Experts of a small language model.
Experts: 64 SwiGLU neurons an expert, a softmax router.
Below are experts of layer 4 (counted from 0) of a mixture-of-experts language model. Rows are named router (the router's row for the expert), gate (a neuron's input weights, with its number), up (a neuron's input weights, with its number) and show model dimensions 160-191. Each number is 128 + 24 x the weight over its row's rms, rounded and kept within 0 to 255.
After each expert's rows: "mostly gets" lists some tokens that are sent to it at least half of the time. This comes from a sample of Wikipedia text that the model never trained on.

# expert 25
router [135 172 134 139  97 161 145 131 161 119 142 148 148 133 177  82 121  93 141 114 127 107 140  78 151 102 103 159 152 129 145  94]
gate0 [119 101  76 139 166 221  88 147 123 128 123 108 119 135 128 131 139 117 115 144 153 130 129 123 128 151  71 158 141 107 122 102]
up0 [113 102 104 119 137 157 147 155 158 118 137 130 158 107 110 125 130 147 144 156 166 114 143 125 122  81 135 149 114 121 115 155]
gate1 [112 172 129 137 147 102 165 167 168 151 102  97 147 137 137 124 125 149 118 164 118 129 152 129 129 104 110 114 137 127  82 129]
up1 [118 151 125 139 136 139 142 124 155 126 136  89 138 179 170 165 134 152 121 103  96 102 125  90  99 143 125 140 120 121  94 114]
gate2 [124 134 126 119 124  98 116 165 104 123 124 150 103 140 107  76 159 103 176 105 102 148  76 166 159 141 109 151  99 137 106 113]
up2 [ 86 111 123 129 149  93 118 120 148  99 122 148 107 154 142 107 132 138 145 160 161 159 131  48 139 118  96 136 151  99 120 126]
gate3 [153  86 157 131 167 189 147 117 104 105 123 132  94 103 112 112  92 117 128 131 153 137 101  76 138  85 167 118 135  76 143 113]
up3 [142 158  92 102 127 138 142 139 147 147 141 153 111 158 121 134  70 123 105 102 111 133 123 159 141  92 155 159 127 128  96 134]
gate4 [191  83 146 111  61 131 137 169 117 142 133 136 112 120 119 126 129  93 107 146 126 112 119 134 129 121 168 103 149 131 130 134]
up4 [113 126 147  88 110  87 119 123 140 175 168 150 114 145 111  93 119 155 120 144 132 138  82  99 130 119 156  97 113  91 131 123]
gate5 [148 136 149 102 117 140 116 139 107  78 116 140 110 127 140 116 123  90 115 143 152 146  94 101 149 112 133 124 159 159 119 130]
up5 [ 91 116 135 141  93 134  87 151  92 137 126 128  90 114 138 146 114 128 123 100 122 125 139 102 134 137  91 136 103 107 126  75]
gate6 [106 153 166 139 128 158 145 138  92 130 151  88 157 124 138 114  82 135 131 130 149 137 102 132 140 109 121 146 137 107 153 148]
up6 [110  91 138 120 152 135 145 103 127 115 135 143 181 129 154 113 142 157  97 152 101 126 115 109 144 132 133 120 121 110 137 130]
mostly gets: " regarding", " Devon", " between", " about", " involves", " of"

# expert 80
router [124 129 103 192 110 167 155 143 191  78 112 154 153 128 145 125 116 115 160  93 165 115 159 124 156 101 148 142 160 123 110  95]
gate0 [154  89 123 150 161 120 174 110 110 102 160 122 127 130 125 100 139 122 138 136 148 102 135 105 155 132 151  83 158 127 145 156]
up0 [111 127  67 157 149 126 142 158 103 116 132  97 144 159  84 125 159 112 144 121  84 132 141 153 109 115 111 148 104 107 128 105]
gate1 [109 109 111 146 124 143 134 144  97  88 129 132 136 110 140  94 110 121 130 116 162 113 106 100 126  90 136 141 118  83 129 100]
up1 [128 128 148 182 135 140  90 102 149 121 114 122 107 127 148 156 141  80 101 111 129  93 161 164 114 115 144 166 134 145 117 147]
gate2 [ 85 111 125 134 135 139 102 120 134 119 133 116 123 137 149 132 136 134 128 103 170 130 118 128 138 152 131 131 131 126 140 127]
up2 [124 112 110 102 127 160 156 111 140 115 117  98 100 163 140 135  95 142 160 126 128 126 132 105 111 123  70 144 111 162 155 156]
gate3 [157 174 126 189 111  95 137 136  94 100  91 104 154 103 132 134 142 108 113 133 148 149 165 152  98 115 119  93 129 138 132 115]
up3 [144 121 161 100 115  97 125 148 153 131 182 120 126 145 129 129 131 142 100 138 119 159 111  97 128 101 130 159 131 158 104 153]
gate4 [ 95 105 134 106 163 135 110 157 136 115  77 139 118 138 133 111 181 139 141 118 168 129 118  84 141 144 163 119 138 137  90  82]
up4 [125 123 141 116 115 138 152 138 109 115 126 118 111 125 143  93 142 135 110 100 122 151  91 152 119 115 111  71  99 127 132 185]
gate5 [ 72 144 134 109 144 149 136 132 150 133 105 152 143 157 156 135 157 126 136 135 141 138 152 151 139 166 145 110 150 124 133 139]
up5 [141 139 161  67 182 105 121 140  90  89 152 130 171 123 166 155 126 100 107 131 117 128 113 108 117 144 168 132  92 105 149  81]
gate6 [108 150  94 160 137 119 127 146 138 119 115 115 141  96 191 117 109 122 130 152 108 153 117 116 164 110  81 146 177 136  94 133]
up6 [132 132 128 109 100 135  98 103  90 136 131 107 125 134 115 136 114 154 114 113 138 107 119 146 152  73 124  96  86 117  81 106]
mostly gets: " p", " con", " dis", " Gu", " g", " f"

# expert 47
router [152  95 142 156  96 154 151 154 133 136 138 162 146 145 153 118 109 112 154  89 143  91 157 136 159 105 114 132 172 129  86 100]
gate0 [131 137 159 128 120 126 110 121 142 152 112 120 160  93 150 128 115 107 127 132 143 105 128 130 119 116 123 153 146 112 132 130]
up0 [152 160 133 122  96  94 128 110  72 109 141 130 118 133 127 142  85 105 136 135  96 135 123 123 145  92  71 140 154 141 101 154]
gate1 [ 76 142  86 132 122 176 143  87 136 126 130 158 144  97 176  91  90 144 144 120 120 107  99 144 155 143 122 123 158 129  95 139]
up1 [135 132 101 114 120 141 106 110 140  96  96 126 110 129 131 108 133 118  98 127 119 118 104 113 160 115 128 123 121 116  96 142]
gate2 [118 132  92 111 143 115 190 108 142 158 110 126 191 137 123  77 117 143  98 138 140 121 116 138 138 125  99 136 118 109 128 139]
up2 [167 148 132 114 125 180 157 120 137 143 111 124 127 113 129 111 123 122 153 160 128 153 112 152 164 167 142 114 173 138 118 120]
gate3 [117 113 140 120 163 133 115 105 117 132 141 157 143 125 119 151  80 123 157  89 108 141 150 128 152 121 121 155 124 134 162 120]
up3 [159 153 146 126 137 137 128 128 173 141 130 164 124 123  97 120 116 132 126 114 146 166 129 122  73 127  92 135 141 158 139 143]
gate4 [158 131  98 141 161  98 161 113 136 157 131 151 122 109 162 142 119 135 121  90 102 115 130 126 147 111  97 144 163 168 118 125]
up4 [127 129 133 148 165  98 125 166  96 110 139  95  97 161 136 149 139 147 121 135 159  94 111 125 154 151 164 157 130 137 149 145]
gate5 [130 138 137 116 107 143 153 167  66 110 153 144 174 123 153 173 144 136 113 129  91  92 169 164 138 144  81  86 128 127 151 120]
up5 [114 112 119 176 141 118  99 131 102 125 157 129 153 136 101 118 113  76 129 144 107 165  83 151 149 135 155 156  46 117 129 102]
gate6 [124 140 117 126 132 121 140 175  99  97  92 167 140  97 132 130 173 141 148 128 111 122 131 140 107 123 133 149 134 144 116  91]
up6 [110 114  85 126 178 134  74 106 120 138 142 135 141 102 100 146 124 120 106 132 113 107 152 149 119 146 106 121  91 154 139 137]
mostly gets: " et", " 16,", " del", "ibn", "X", " (9"

# expert 31
router [144 121 166 146 101 154 150 147 158 142 154 158 143 154 148 104 105 109 156  89 148  90 171 132 142 100 116 143 165 108 107 104]
gate0 [122 135 156 117 138 146 150 127 170 136 145 153 146 156 104  94 138 142  92  63 134 112 117 109 113  85 160 135 165 149 121 131]
up0 [ 94 138 150 120 149 107 116 126 140 104 142 132 126 107 122 157  97 117 129 124  82 159  93  95 130 111 122 152 137 138 141 116]
gate1 [161 146  95 108 139 135  89 114 105 101  96 153 166 143 150 157 150 105 128 152  65 112  97 104  72 170  63 136 135 124 151  83]
up1 [142 114 132 111 154 124 143 133 147 152  94 131 144 115 168 162 170 119 146 111 132 119  95 102 107 132 157 137 123 124 128 126]
gate2 [172 126 134  92 105 155 142 145  71 136  89 120 153 125 125 140  75 114 114 114 137 161 107 113 138 148 122 123 158 113 100 152]
up2 [ 97 147 146 123 119 129 135 159 154  78 117 102 135 138 112 111 142 126  95 165 151 164 156 171 116 137 100 139 128 117 149 123]
gate3 [118 125 165 154 114 144 149 156 110 157 114 121  98 143 100 147 145 117 162 130 114  97 125 104 122 144 104 120 155 113 129 145]
up3 [134 136 130 109 109 126 146 151  95  93 129 133  65 135 146 125 165 143  95 118 137 136 125  83 112 161 136 161 161 123  99 119]
gate4 [179 137 110  77  96 106 184 127 120 105 103  90 169 123 135 161 148  91 135 139 155 123 127 146  98 130 126 119 164  99 132 156]
up4 [ 80 166 139  99 105  71 101  66  82 119 102 139 130 122 134 131 120 125 159 121 133 152  73 159 147 110 160 138  84 107 108 122]
gate5 [ 98 124 109 123 142 142 146 171  95 107 171 125 152 178 116 113 158 130 111 156 176  99 121 159 136 131 158 138 122 125 123 144]
up5 [159 136 159 104 141 115 136 151 114 105 119 152  99 161 121 110 140 119 117 105 152 109 105 137 157 132 125 147 109 147 131 131]
gate6 [128  95 120  82 114 139  94 120 156 141 130 112 197 133 132 148 144 139  82  89 128 187 127 140 139  58 128 166 171 147 113 109]
up6 [149 141 122 143 126  89  97 150 142 106 120 126  90 126 158 159 125 117 123 112 153 179  92 109 149 174 132  76 133 178 110 117]
mostly gets: " 2017,", " @", " 13;", " 11,", " 2015,", " 13,"

# expert 26
router [110 127 133 128 117 162 168 130 149 118 133 159 146 149 125 136 125 127 144  98 139 108 141  86 154 109 110 176 137  97 124 101]
gate0 [115 130 150 182 158 157 168  90  95 121 120  84 150 118 157  65  98 158 104 109 133  99 113 112 100 146 106 154 114 143  93 125]
up0 [105 117 142 119 150 148 137 161 130 100 140 121 135 133 141 131 126 122 117 138  94  96 141  92 146 134 101 116  86 150 148 138]
gate1 [131 149  96 143 100 177 135 110 140 102 119 147  86 145 117 122 137 160  88 138 179 130 113  60 155 146 104 161  95 160 142 121]
up1 [121 142  99 102 121 144 128 141 118 118 116 123 120 123 140 148 100 127 145  95 139  94 108 146 117 147 135  81 107 130 138 121]
gate2 [ 80 138 162 123 117 147 132 107 165 106 136 156  95 102  86 104 156 136 102 114 137  91 137 145 120 154 105 130 105 115 149 135]
up2 [117 134  80  99 131 170 136 101  82 144 138 113 147  99 123 152 106 155 107  92 116 124 116 152 107  94 136 139 155 130 160 178]
gate3 [ 84 121 117 131 126 164 136 111  99 105 136  91 113 160 137 123 174 187 129 123 132 108 126  88 166 147 120 124 105 130 125 121]
up3 [112 148 125 127 137 121 152 150 152 118 131 127 116 114 120 160 160 140 125 146 161  93 152 126 132 130 130  93 124 143 112 112]
gate4 [132 148 104 125  66 117 134 114 117 112  73 153 122  87 145 113 131 150 115 132 111 126 137 141 162 123  99 132 123  95 142 121]
up4 [134 152 110 163 146 136 130 137 122  79  82 104 104 159 105 116 135 130 130 126 125  69 118 136 132 116 142  88 164 135 105 123]
gate5 [161 164 122 104 162 181 129 113  84 128 144 164  92 139 147 142 138 111 126 148 109 143 133 151 122 118 128 104 130 119 129 119]
up5 [135 171 144 148 119 132 119 101 137 117 129 100 150 158 176 140 150 135  75 135 146 106 100 133 129 113 120 127 125 138 108  80]
gate6 [109 107 101 156 122 103 134  99 115 102 118 159 114 169 131 183 143 166 142 142 129  91 159 111 113 157 141 100 131 145 116 113]
up6 [119  93 127 144  99  97 111 119 109 154 161  96 128 105 160  94 156 135 133 122  72 126 130 148 132 107 125 137 168 129 129 132]
mostly gets: " households", " (°", " UTC", " householder", "Billboard", " While"

# expert 122
router [128 113 103 160 140 166 152 152 115 121 159 154 145 120 142 121 142 125 155 111 163 107  86 162 124 113  95 160 148 154 116 118]
gate0 [191 102 144 148  92 188 148 157 161 147 150 134 106 111  99  92 128 127 110 139 125 120 171 152 132 158 141 128 140 130 113 106]
up0 [140 171 164 136 121 137 134 169 157 113 107 123 102 140 158 171 126 142 122  96 129 132 130 114  84 148  85 102 105 125 138 166]
gate1 [117 143 125 139 107 113 139 114 142 130 142 143 151 157 154 122 109 112 101 135 107  63 116 132 103 145 114  98 101 135 124 160]
up1 [104 113  95 101 148  95 108 153  76 128 111 133 148 125 116 127 163 127  74  87 113 115 103 128 192 120 111 105 131 117  85 126]
gate2 [172 119 121 161 125 129 135 177 149 142 136 133 116  88 104 154 129 110 110 102 152 129 110 106 125 113 177 124  84  96 134 158]
up2 [132 123 165 131 144 125 127 151 119 151 144 165 170 100 129  93 155 125  97 144 104  89 134  79 127 145 153 147 105 172 126 145]
gate3 [132 154 127  83 119 101 135 127 129 154 152 117 126 142  94 137  95 123 119  97 137 103 131 129 134 107 127 188  82 153 100 121]
up3 [ 98 106  91 153 148 121 136 172 115 141  98 140 100 143 140 149 168 115 126 154 128 103 136 129 121 131 107 194 153 104 135 132]
gate4 [114  95 160 129 110 125 129 133 155  86 175 171 148 132 141 157 149 130 137 103  90 102 123 151 105 146 121 112 161 122 184 104]
up4 [138 153 155 109  93 146 150 117 136 146 137 110 138 140 132  88  93 142 148 132 128 126 104 141 138 146 111 131 124  91 109 136]
gate5 [113 170 127 121 141 115 135 133 128 145 136 129 117 156 172 144 123 134 133 101 128 145 116 131 116 187  50 134 159 127 126 148]
up5 [111 140 165 144 135 121 190  76 145 154 111 158 113 136 122 144  65 118 171 186 181  92 117 124 162 138 191 129 134  87 119  81]
gate6 [127 114 127 137 127 138 146  80 102 102 119 147 155 114 119 126 114 164 106 158 130 137 125 104 125 129 136 145 146 167 121 118]
up6 [135 103  81 138 190 157 136 128  98 112 135 145 101 142 147 111 136 140 154 116 146 162 104 105 149 156 147 144 161 163  86 137]
mostly gets: " role", " events", " services", " films", " episodes", " cases"

# expert 2
router [168 116 178 147 106 144 144 141 171 125 138 149 133 144 151 120 106 103 152 102 162 102 143 114 147 109 104 146 164 109  90 100]
gate0 [110 113  98 167  96 114 154 127 139 117 151 151 125 160 106 105  92 156 118 107 109 136  76 111 126 123 148  97 138 131 136 110]
up0 [149 139 131 173 114 105  97 162 139 111 165 148 119 111 136 127 140 104 110 141 130  86 138 121 127 116 128 100 143 112 111 132]
gate1 [130 116 160 130 130 122 127 144 151  89 137 140 147 148 156 160 150 107 138  97 132 133 134 124 101  90 122 156 136 135 130  78]
up1 [111 132  98 148 129  73 141 121 121 120 159 153 129 145 128 119 105  91 168 128 144  96 162 111 103  98 130 124 139 103 121 133]
gate2 [119 119 151 139  83 153 126  98 151 100 125 162 132 140 132 148 127 102 141 124 165 135 139  76 139 139 159 117 134 115 146 138]
up2 [146  81 157 134 140 150  87 131 155 107 163 112 112 109 141 144 154 134 121 100 165  96 154 169  96  87 119 101 147 159 105 152]
gate3 [134 144 102 148 111  65 136 152 122 142 157 138 113 119 131  77  99 144 105  95 148 121 122 119 165 114 140 126 140  91 127 120]
up3 [127 108  83  67 200 143 124 120 108 132 116 114 156  92 103 132 127 123 127 141 135 126 136 123 130 187 154 124 124 127 118  54]
gate4 [108  93  91 140 109 121 133 141 130 129 154  83 110 178  94 139 140 148 187 102 146 131 132 174 119 143 143 118 171 125  97 133]
up4 [134 115 110 148 181 143 150 100 122  99 130 134 154 102 162 107  94 144  70 108 144  98 116 141 107 109 163 144  83 130 131 175]
gate5 [108 114 119 143 142  88 166 133 125 173 158  89 107 118 146 132 110 125 139 137 147 143 162  98 108  74 147 160 130 133 144  92]
up5 [ 95 126 136 161 119 159 137 168 108 126 130 158 125 119  71  81  93 122 118 112 130 101 148 106 105 155 121 163 128 149 123 115]
gate6 [110 124 130 138 115 126 119 114 158 134 163 134 110 136 120 159 129 151 148 143 137  99 121 127 158  96 142  97 119 129 116 110]
up6 [147 151 179 152 138 131 101 127 103 176 117 145 156 122 123 122 125  98  91 125 116 137  95 111 135 154 127 139  74 136 133  96]
mostly gets: " (", " (\"", " “", "("

# expert 34
router [153  83 158 156 107 150 145 144 156 133 135 152 147 153 148 121 110  88 148  94 139  92 150 137 150 106 131 143 158 134 113 101]
gate0 [148 124 139 168 148  92 135 138 131  98 126 100 153 120 123 137 137 117 154 110  88 147 167 117 134 153 139 181 133 144 137 113]
up0 [138 133  84 102 156 161 153 148  93 131 120 121 146  69 149 127 124 152 130 141 129 121 138 103  86 155 116 113 128 117 120 150]
gate1 [113 140 168 121 127 134 128 153 159 122 162 126 152 152 161 109 117 110 125 134 128 132 112  98 152 100 121 113  85 130 106 138]
up1 [170  84 148 128 136 103 145 104  86 120 141 106 143 108  88 118 101 118 138 134 125  99 110 137 124 155 143 108 134 119 159 146]
gate2 [113 122  94 103 127 114 182 154 122 130 150 130 120  97 129 138  77 137 108 123 164 135 144 134 137 103 133 140  83 101 164 129]
up2 [137 147 114 150 158 111 136 170 154 136 127 124 164 124 108 185 115 129 146  83 138 147 144 164 133 137 151 136 120 137 133 107]
gate3 [114 147 158 143 128 144 157 116 111 138 118 150 177 137 106 131  93 121 135 112 100  66  95 108 126 141  94 152 143 151  74 134]
up3 [114 173 131 156 121  89 162 111 124  97 121 137 107 104 125 130  79 159 147 120  98 164 120 137 181 150 144 142 139 108  96 138]
gate4 [114 129 112 187 113 136 123 185 146 121 102 140 140 163 155 110 171 116  78 129 107 115 103 125 155 114  73 119 122 142 139  88]
up4 [126 133 114  72 126 101 164 143 132 119 126  99 105 120 143 166 141 128 132 103 162 103 142 128 146 147 143  93 132 101 137 148]
gate5 [ 95 148 176 166 150 111 126 133 118 137 127 201 104 138 177 161  93 117 161 140 124  66 123 123 141  91 114  98 140 150 152 151]
up5 [160 128 116 135 158 130 170 130 158 100 119 136 136 130 112 100 156 168  83 135 137  82 119 141 117 132 170 163 110 159  91  69]
gate6 [127 116 154 119 111 169 148 138 115 152 146 149  98 152 156 107 138 122 130 175 133 112 114 129 149  89 112 155  84 124 157 114]
up6 [143  95 142 103 104 130 118 125 126 140 135 104 123 182 166 125 128 106 147 175 125 120 146  87  96 119 102 129 108 129 151 133]
mostly gets: "\\", " \\", "}\\", "י", "}}", "ו"

# expert 55
router [144 112 144 156 101 155 155 116 144 142 137 137 105 172 150  97 124 109 149  88 144 113 125 126 125  94 111 149 138 144 134 123]
gate0 [153 115 114 155 133 132 186 161 166 138  93 153 113 133 158 140 118 169 122 134 157 133 103 121 128 164 141  72 110 108 132 137]
up0 [ 90 120 146 116  76 130 139  86 155 124 174 144 121 122 131  95 128 183 138 123 155 132 152 148 125 164 121 115  91 159 135 140]
gate1 [179 133 103  89 125  92 108  93 100 143 141 164 111 113 152 153 167  95 140 116 110 167  75 121 117 112 138 157 166 107 166 123]
up1 [112 105 137 105 104 132 104 121 134 105  95 105 188 114 152  96 120 117  81 196  92 133 146 144 122 144 105 132 102 106 152 150]
gate2 [132 139 166 141  68 175 142 180 127 172 162 134  86 140 177 121 159 114 132 175 148 141 122 120 156 123 155 121 128 110 127  74]
up2 [113  68 130 123 105 100 152  98 141 180  90 112 120 172 166 134 133 131 165 115 133 114 141 141 115  94 176 155 103 155 137 118]
gate3 [149 107 111 112 126 154 160  91  63 138 124 130 120 110 118 132 114 100 134  97 125 124  91 179  89 117 146 127 117 159 133 145]
up3 [126 133 156 149 170 124 141 108 124 118 163 139 140 131 108 134 133 114 130 150 139 107 151 126 145 160 111 137  93 113 138 107]
gate4 [118 111 127 165 139  97 145 158 137 144 153 130  83 170 153 133 175 120 140 121 119 100 172 152 173 121 102 119 126 108 127 124]
up4 [150 125 134 147 169 108 127 136 133 152 132 129 134 138 177 164 135 118 163 105 129  97 165 146 132 115 111  97  97 141 111 158]
gate5 [122 165 122 166 103 174 111 120 152 131 120 136 119 135 150 130 151 126 138 132 113 117 119 158 131  61 104 119 137 113 163 167]
up5 [ 96 112 144 123 111 167 106 115 135 117 171 130 150 140 138 128  88 147 185 111 163 161 162 102 135 150 144  95 107  97 162 138]
gate6 [139 160 130 114 148 149 137 139 152 124 117 103 114 124 130 126 103 116  84 121  83 142 122 116 102 129 116 172 140 135 142 125]
up6 [122 124 140 132 139 112 149 177 179 133 113 155 129 122  99 150 120 108 122 130 130 150 148 137 129 143 143  94 112 142 160 124]
mostly gets: " Website", "hylum", " Clade", " †", " Coordinates", " Genus"

# expert 78
router [162 155 153 153  99 165 145 128 132 143 142 159 143 161 154 102 116 122 145  92 123  85 179 146 160 105 124 141 163 137 105 101]
gate0 [167 112 106 151 133 142 112 127 101  95 161 102 125 157 161 146 123 145 166 112 115 108 116 143 124 143  98 120 114 136 154 131]
up0 [123 108 143 148 158 152 113 156 114  96 138 164 148 125 138 126 109 127 137 141 144 142 135 132 151 146 118 143  65 152 139 143]
gate1 [161 124 116 128 117 133 145 119 126 111 163 151 150 173 161 117 115 171 154  89 150 101 146 156  74 113 154 134 124 120 139 140]
up1 [104 142 113 154 118 126 115 156 169  98 154  93 132 119 152 126 126 167 148 154  94 115 121 121 103 121 138 102 132 106 149 113]
gate2 [169 164 124 145 120  99  99 116 126 119 143 166 123 112 138 108  95 142  98 138 145 138  89  97 148 134 129 195 155 115 172 116]
up2 [135 150 128  91 134 139 109 119 126 149  76 141 109 140 139 104 169 163 177  88 121  88 157 134 129 128 152 163 114 155 137 138]
gate3 [161 143 165 146 135  75 128 113  94 157 182 150 181 138 117 146 183 109 101 130 137 120 133 134 121 133 140 157 123 128  89 123]
up3 [117 120 158  80 163 129 108 113 162 125 106 124 137 111 105 165  93 175 134 147 145  86 121 106 129 126 135 170 149 143 124 147]
gate4 [113 128  98 118 100 102 149 158 137 143 110 164 127 151 157 143 149 162 129 168 126 104 113  76 120 101 112 172 146 120  88 149]
up4 [113 111 114 145 123 113 107 127 102 103 125 121 144 195 138 144 127  99 135 117 142 140 122 132 146 187 130 175  78  74 122 133]
gate5 [138 148 133 130 125  90 146 118 126 143 141 187 130 152  75 151 123  97 131  47 171 120 102 119 152 124 104 102 121 152 139  98]
up5 [ 87 120 117 103  85 120 159  98 138 117 159 141 154 114 126 131  98 142 116 134 159 113 198 137 122 161 116 149 145 128 154 137]
gate6 [107 136 138 152 124 152 147 141 122 128 141 103 113 131 164 101 107 128  98 137 114 114 135 121 196 110 138 115 152 135  78 113]
up6 [100 115  88 123 143 124 134 159 125 118 116 127 146 119 105 169 176 156 136  88 129 104 134 169 121 102 116  94 121 106 170 129]
mostly gets: "′", " 20,", " 13,", " 27,", " 26,", " 4,"

# expert 94
router [163 139 143 128 116 154 146 143  87  96 146 145 156 136 140 109 146 117 150  89 175  93 142 164 123 123 134 112 154 139 155  73]
gate0 [144 117 125 108 142 118 112 127 148 106 110 165 167 155 123 153 107 127 149 108  94  91 140 135 126 130 111 132 153 112 161 117]
up0 [106 148 140 155 123 168 110 150 119 114 116 176 158 104 147 134 153 126 188 131 135 128 118  90  74 134 130 152 152 134 136 125]
gate1 [122 165 125 120  97 143 168 168 147 159 116 139 133 150 112 124 112 124 152 110 120 170 144 108 159  98 138 126 107 123 120 104]
up1 [138 139 144 115 151 118 162 121 110 131 172 135 127 174 137  97  94 136 138 155 139 135 118 130 108 134 126 132 113 149 120 161]
gate2 [132 120 140 149 133 126 134 123 140 114 135 155 133  74 111 129 160 103 148  64 117 142 167 168 123 155 109 143 143 150 156 125]
up2 [153  89 182 165 111 158 165 166  80 153  83  86 102  68 108 119 145 143 175 149 167 123 107 182 124 130 131 148 163 116  77 117]
gate3 [157 151 145 156 137 126 122 131  94 146 124 158 134 146 168 119 167 131 136 152 124  97 147 164 131 125 101  94 173 146 104 122]
up3 [161 122 149 117 133 137 140 134 141  99 127 101 115 130 103 153  85 167 103  95 103 169 161 126 120 132 127 132 154 154 153 133]
gate4 [139  77 129 140  88 135 139 155 151 142 163 159 124 159 109 117 109 133 141 105 186 149 107 153 117  94 151 111 135 147 136 136]
up4 [142 184 135 116  92 131 129 141 128 115 131  82 121 120 104 102 172 131 134  99 118 103 128 123 126 145 159 174 146 155 119 125]
gate5 [143 130 114 116  92  89 131 125 110  86 131 140 121 104 130 143 135 173 125 104 163 103 141 112 124 111 124 121 186 128 134  96]
up5 [ 75 152 134 123 107 102 122  83 149 120 143 122 109 204 109 154 131 106  93 113 144 137 111 130  98 116  94 125 137 110 109 119]
gate6 [158 121 128 140 137 136 151 122 109 158 144 132  96  95 115  94 144 138 165 117 114 134 155  74 122 119 127 129 122 124 113  90]
up6 [135  92 148  76 142 119 109 132  99 143 170 116 170 155 132 106 125 109 140  83 133 134 125 125 131 110 133 128 131 136 145 173]
mostly gets: " player", " military", " Women", " men", " women", " political"

# expert 39
router [143 137 107 132 104 163 148 138 101 118 167 158 147 145 142 129 127 136 172  88 149  89 133 154 132 106 122 131 162 118 114  97]
gate0 [121  93 116 138 150  97 132 102 113 139 104 141 133 105 118 145 121 171 102  81 159 112 109 132 145  85 113 134 151 130 116 112]
up0 [188  81 122 123 126 124 148 152 134  97  67 150 149 110 101 147 138 156 112 117 147 119 148 145 137 127 111 136 119 154  90 117]
gate1 [150 129 124 118 132 148 145 147 115  61 134 147 167 126 134 107 127 123 120 109 131 129 144 138 126 111 156 125 144 100  90  90]
up1 [139 117 118 141 137 137 105 100 122 129 110 102 168 138 108 148 118 121 140 152 107 154 115 159 161  83 142 113 108  88 123 134]
gate2 [145  89 128 127 137 103 101 104 136 127 103 116 140 140 148  92 172 136 109 173 145 154 148 148 119 147  72 156 132 146 130 146]
up2 [138 150 118 147 130 126 127 134 117 158 115 132 136 161 133 157 117 102  97 120  89 135  99  86 109 109 101 139 102 116 129 146]
gate3 [ 98 156  74 122 114 135 145 149 169 124 121 139  71 163 150  94 105  88  97  89 140 149 129 142 139 124  95 141 129 107 153  66]
up3 [122 117 125 111 151 121  84 110  66 133 117  86 126 147 165 145  98 151 136 162 156 105 141 159 119 154  79 135 164 180 140  91]
gate4 [133 149 156 113 106 165 164  97 124 107 113 131 110 133 165 118 153 113 138 149 178 173 127 145 145 101 144 107 171 149 134 129]
up4 [118 133 129 117 136 149 158 138  71 100  96  97 107 119 194 120 114 146  80 147 123 146 131 126 109 116 161 121 113 179 127 132]
gate5 [125 147 155 155 155 149 146 103 156 100 136 127 144 137 148  90 140 162 172 122 121 116 126  90 176  94 128 149  95  98 134 135]
up5 [116 161 111 148 156 113 124 130 134  92 120 146 127 104 131 136 159 141 144 163 139 114 111 151 114 144 136  96 107 131  87 120]
gate6 [128 147 138 141 132 173 109 115 117 143 118 103 157 101 108 146 163 115 144  90 123 133 106 122 152 104 132 119  96 120  80 110]
up6 [132 156 138 100 148 113 121 117 158 104 143 111 103 122 145 145 153 107 143 120 143 112 111 144 107 142  89 118  86 120  56 115]
mostly gets: " crew", " Athletics", " police", " units", " Men", " officer"

# expert 49
router [132 125 147 139  90 142 152 158 127 112 157 152 150 134 138  97 118  89 131  82 131  89 147 110 148 105 111 176 167 105 134 112]
gate0 [132 118 143 124 103  75 178 167 148 131 132 120 144  78 147 119 125 111 132 131 160 113 156 156 129 123 123 162 142 110 110 126]
up0 [136 114 137 132  89 105 140 133 124 140 118 150  91  89 141 123 121 126 100 168 142 143 119 146 154 126 119 129 143 144 150 113]
gate1 [136 132 108 142  92 106 132 134 144 110 101 144 150 140 131  77 127 131 109 135 133 124 122 148 124 118 134 155 148 109 148 118]
up1 [168 143 134 140 121 163 137 110 123 128 120 127 122 162 116 136 122 172 119  58 108 149 107  99 105 135 186 107 108 115 111 131]
gate2 [126 122 108 116 109  95 189 167 123 107 170 138 113 137 151 111 105  80 113 129 137 136 175 132 124 125 109 118 158 116 152 121]
up2 [113 123 131 129  73 118 124 113 112  71 110  86 124 117 101 115 132 131 125 155  68 128  75 120 149 106 158 144 137 140 139 128]
gate3 [128 142 106  92 152 130 120 117 121 132 132 132 125 127 142 138 148 159 138 118  88 121 154  77 111 125  88 125 142 135 142 108]
up3 [154 105 117 139 121 152 140 150 140 145 119 168 137  85 125 118 144 115 147 142 123 139 141 145 104 154 144 160 152 140 136 140]
gate4 [102 107 127 168 111 123 140 158  73 112 139 141 155 125 149 159  91 144 117 109 137 145 159 109 140 133 114 109 171 129 163 147]
up4 [109  92 121 118 125  71 154 129 137 122 106 168  87 123 101 139 104 136 136 147 118 111 130 140 148  71 140 119 123 170 141 109]
gate5 [130 109 121 158 162 112  92 137 108  92 115 123 186 162 136 104 154 113 105 111 150 144 120 127  95 124 142 167 138 167 142 139]
up5 [ 92  87  89 120 143 119  98 144  99 137 136 135 160 106  61 110 157  95  91 109 130 130 116  99 128 156 133 145 119 132 102 142]
gate6 [136 115 191  96 123 119 130  96 123 144 137 149 123 116 126 153 117 134 104 120 132 144 135 134  99  90 161 200 138 119 174  90]
up6 [100 136 156 109 144 132 106 129 106 149 157 107 102 146 114 111 119 114 105 152 142 107 114 118 137 124 110 141  80 109 141 152]
mostly gets: " American", " World", " States", " British", " US", " International"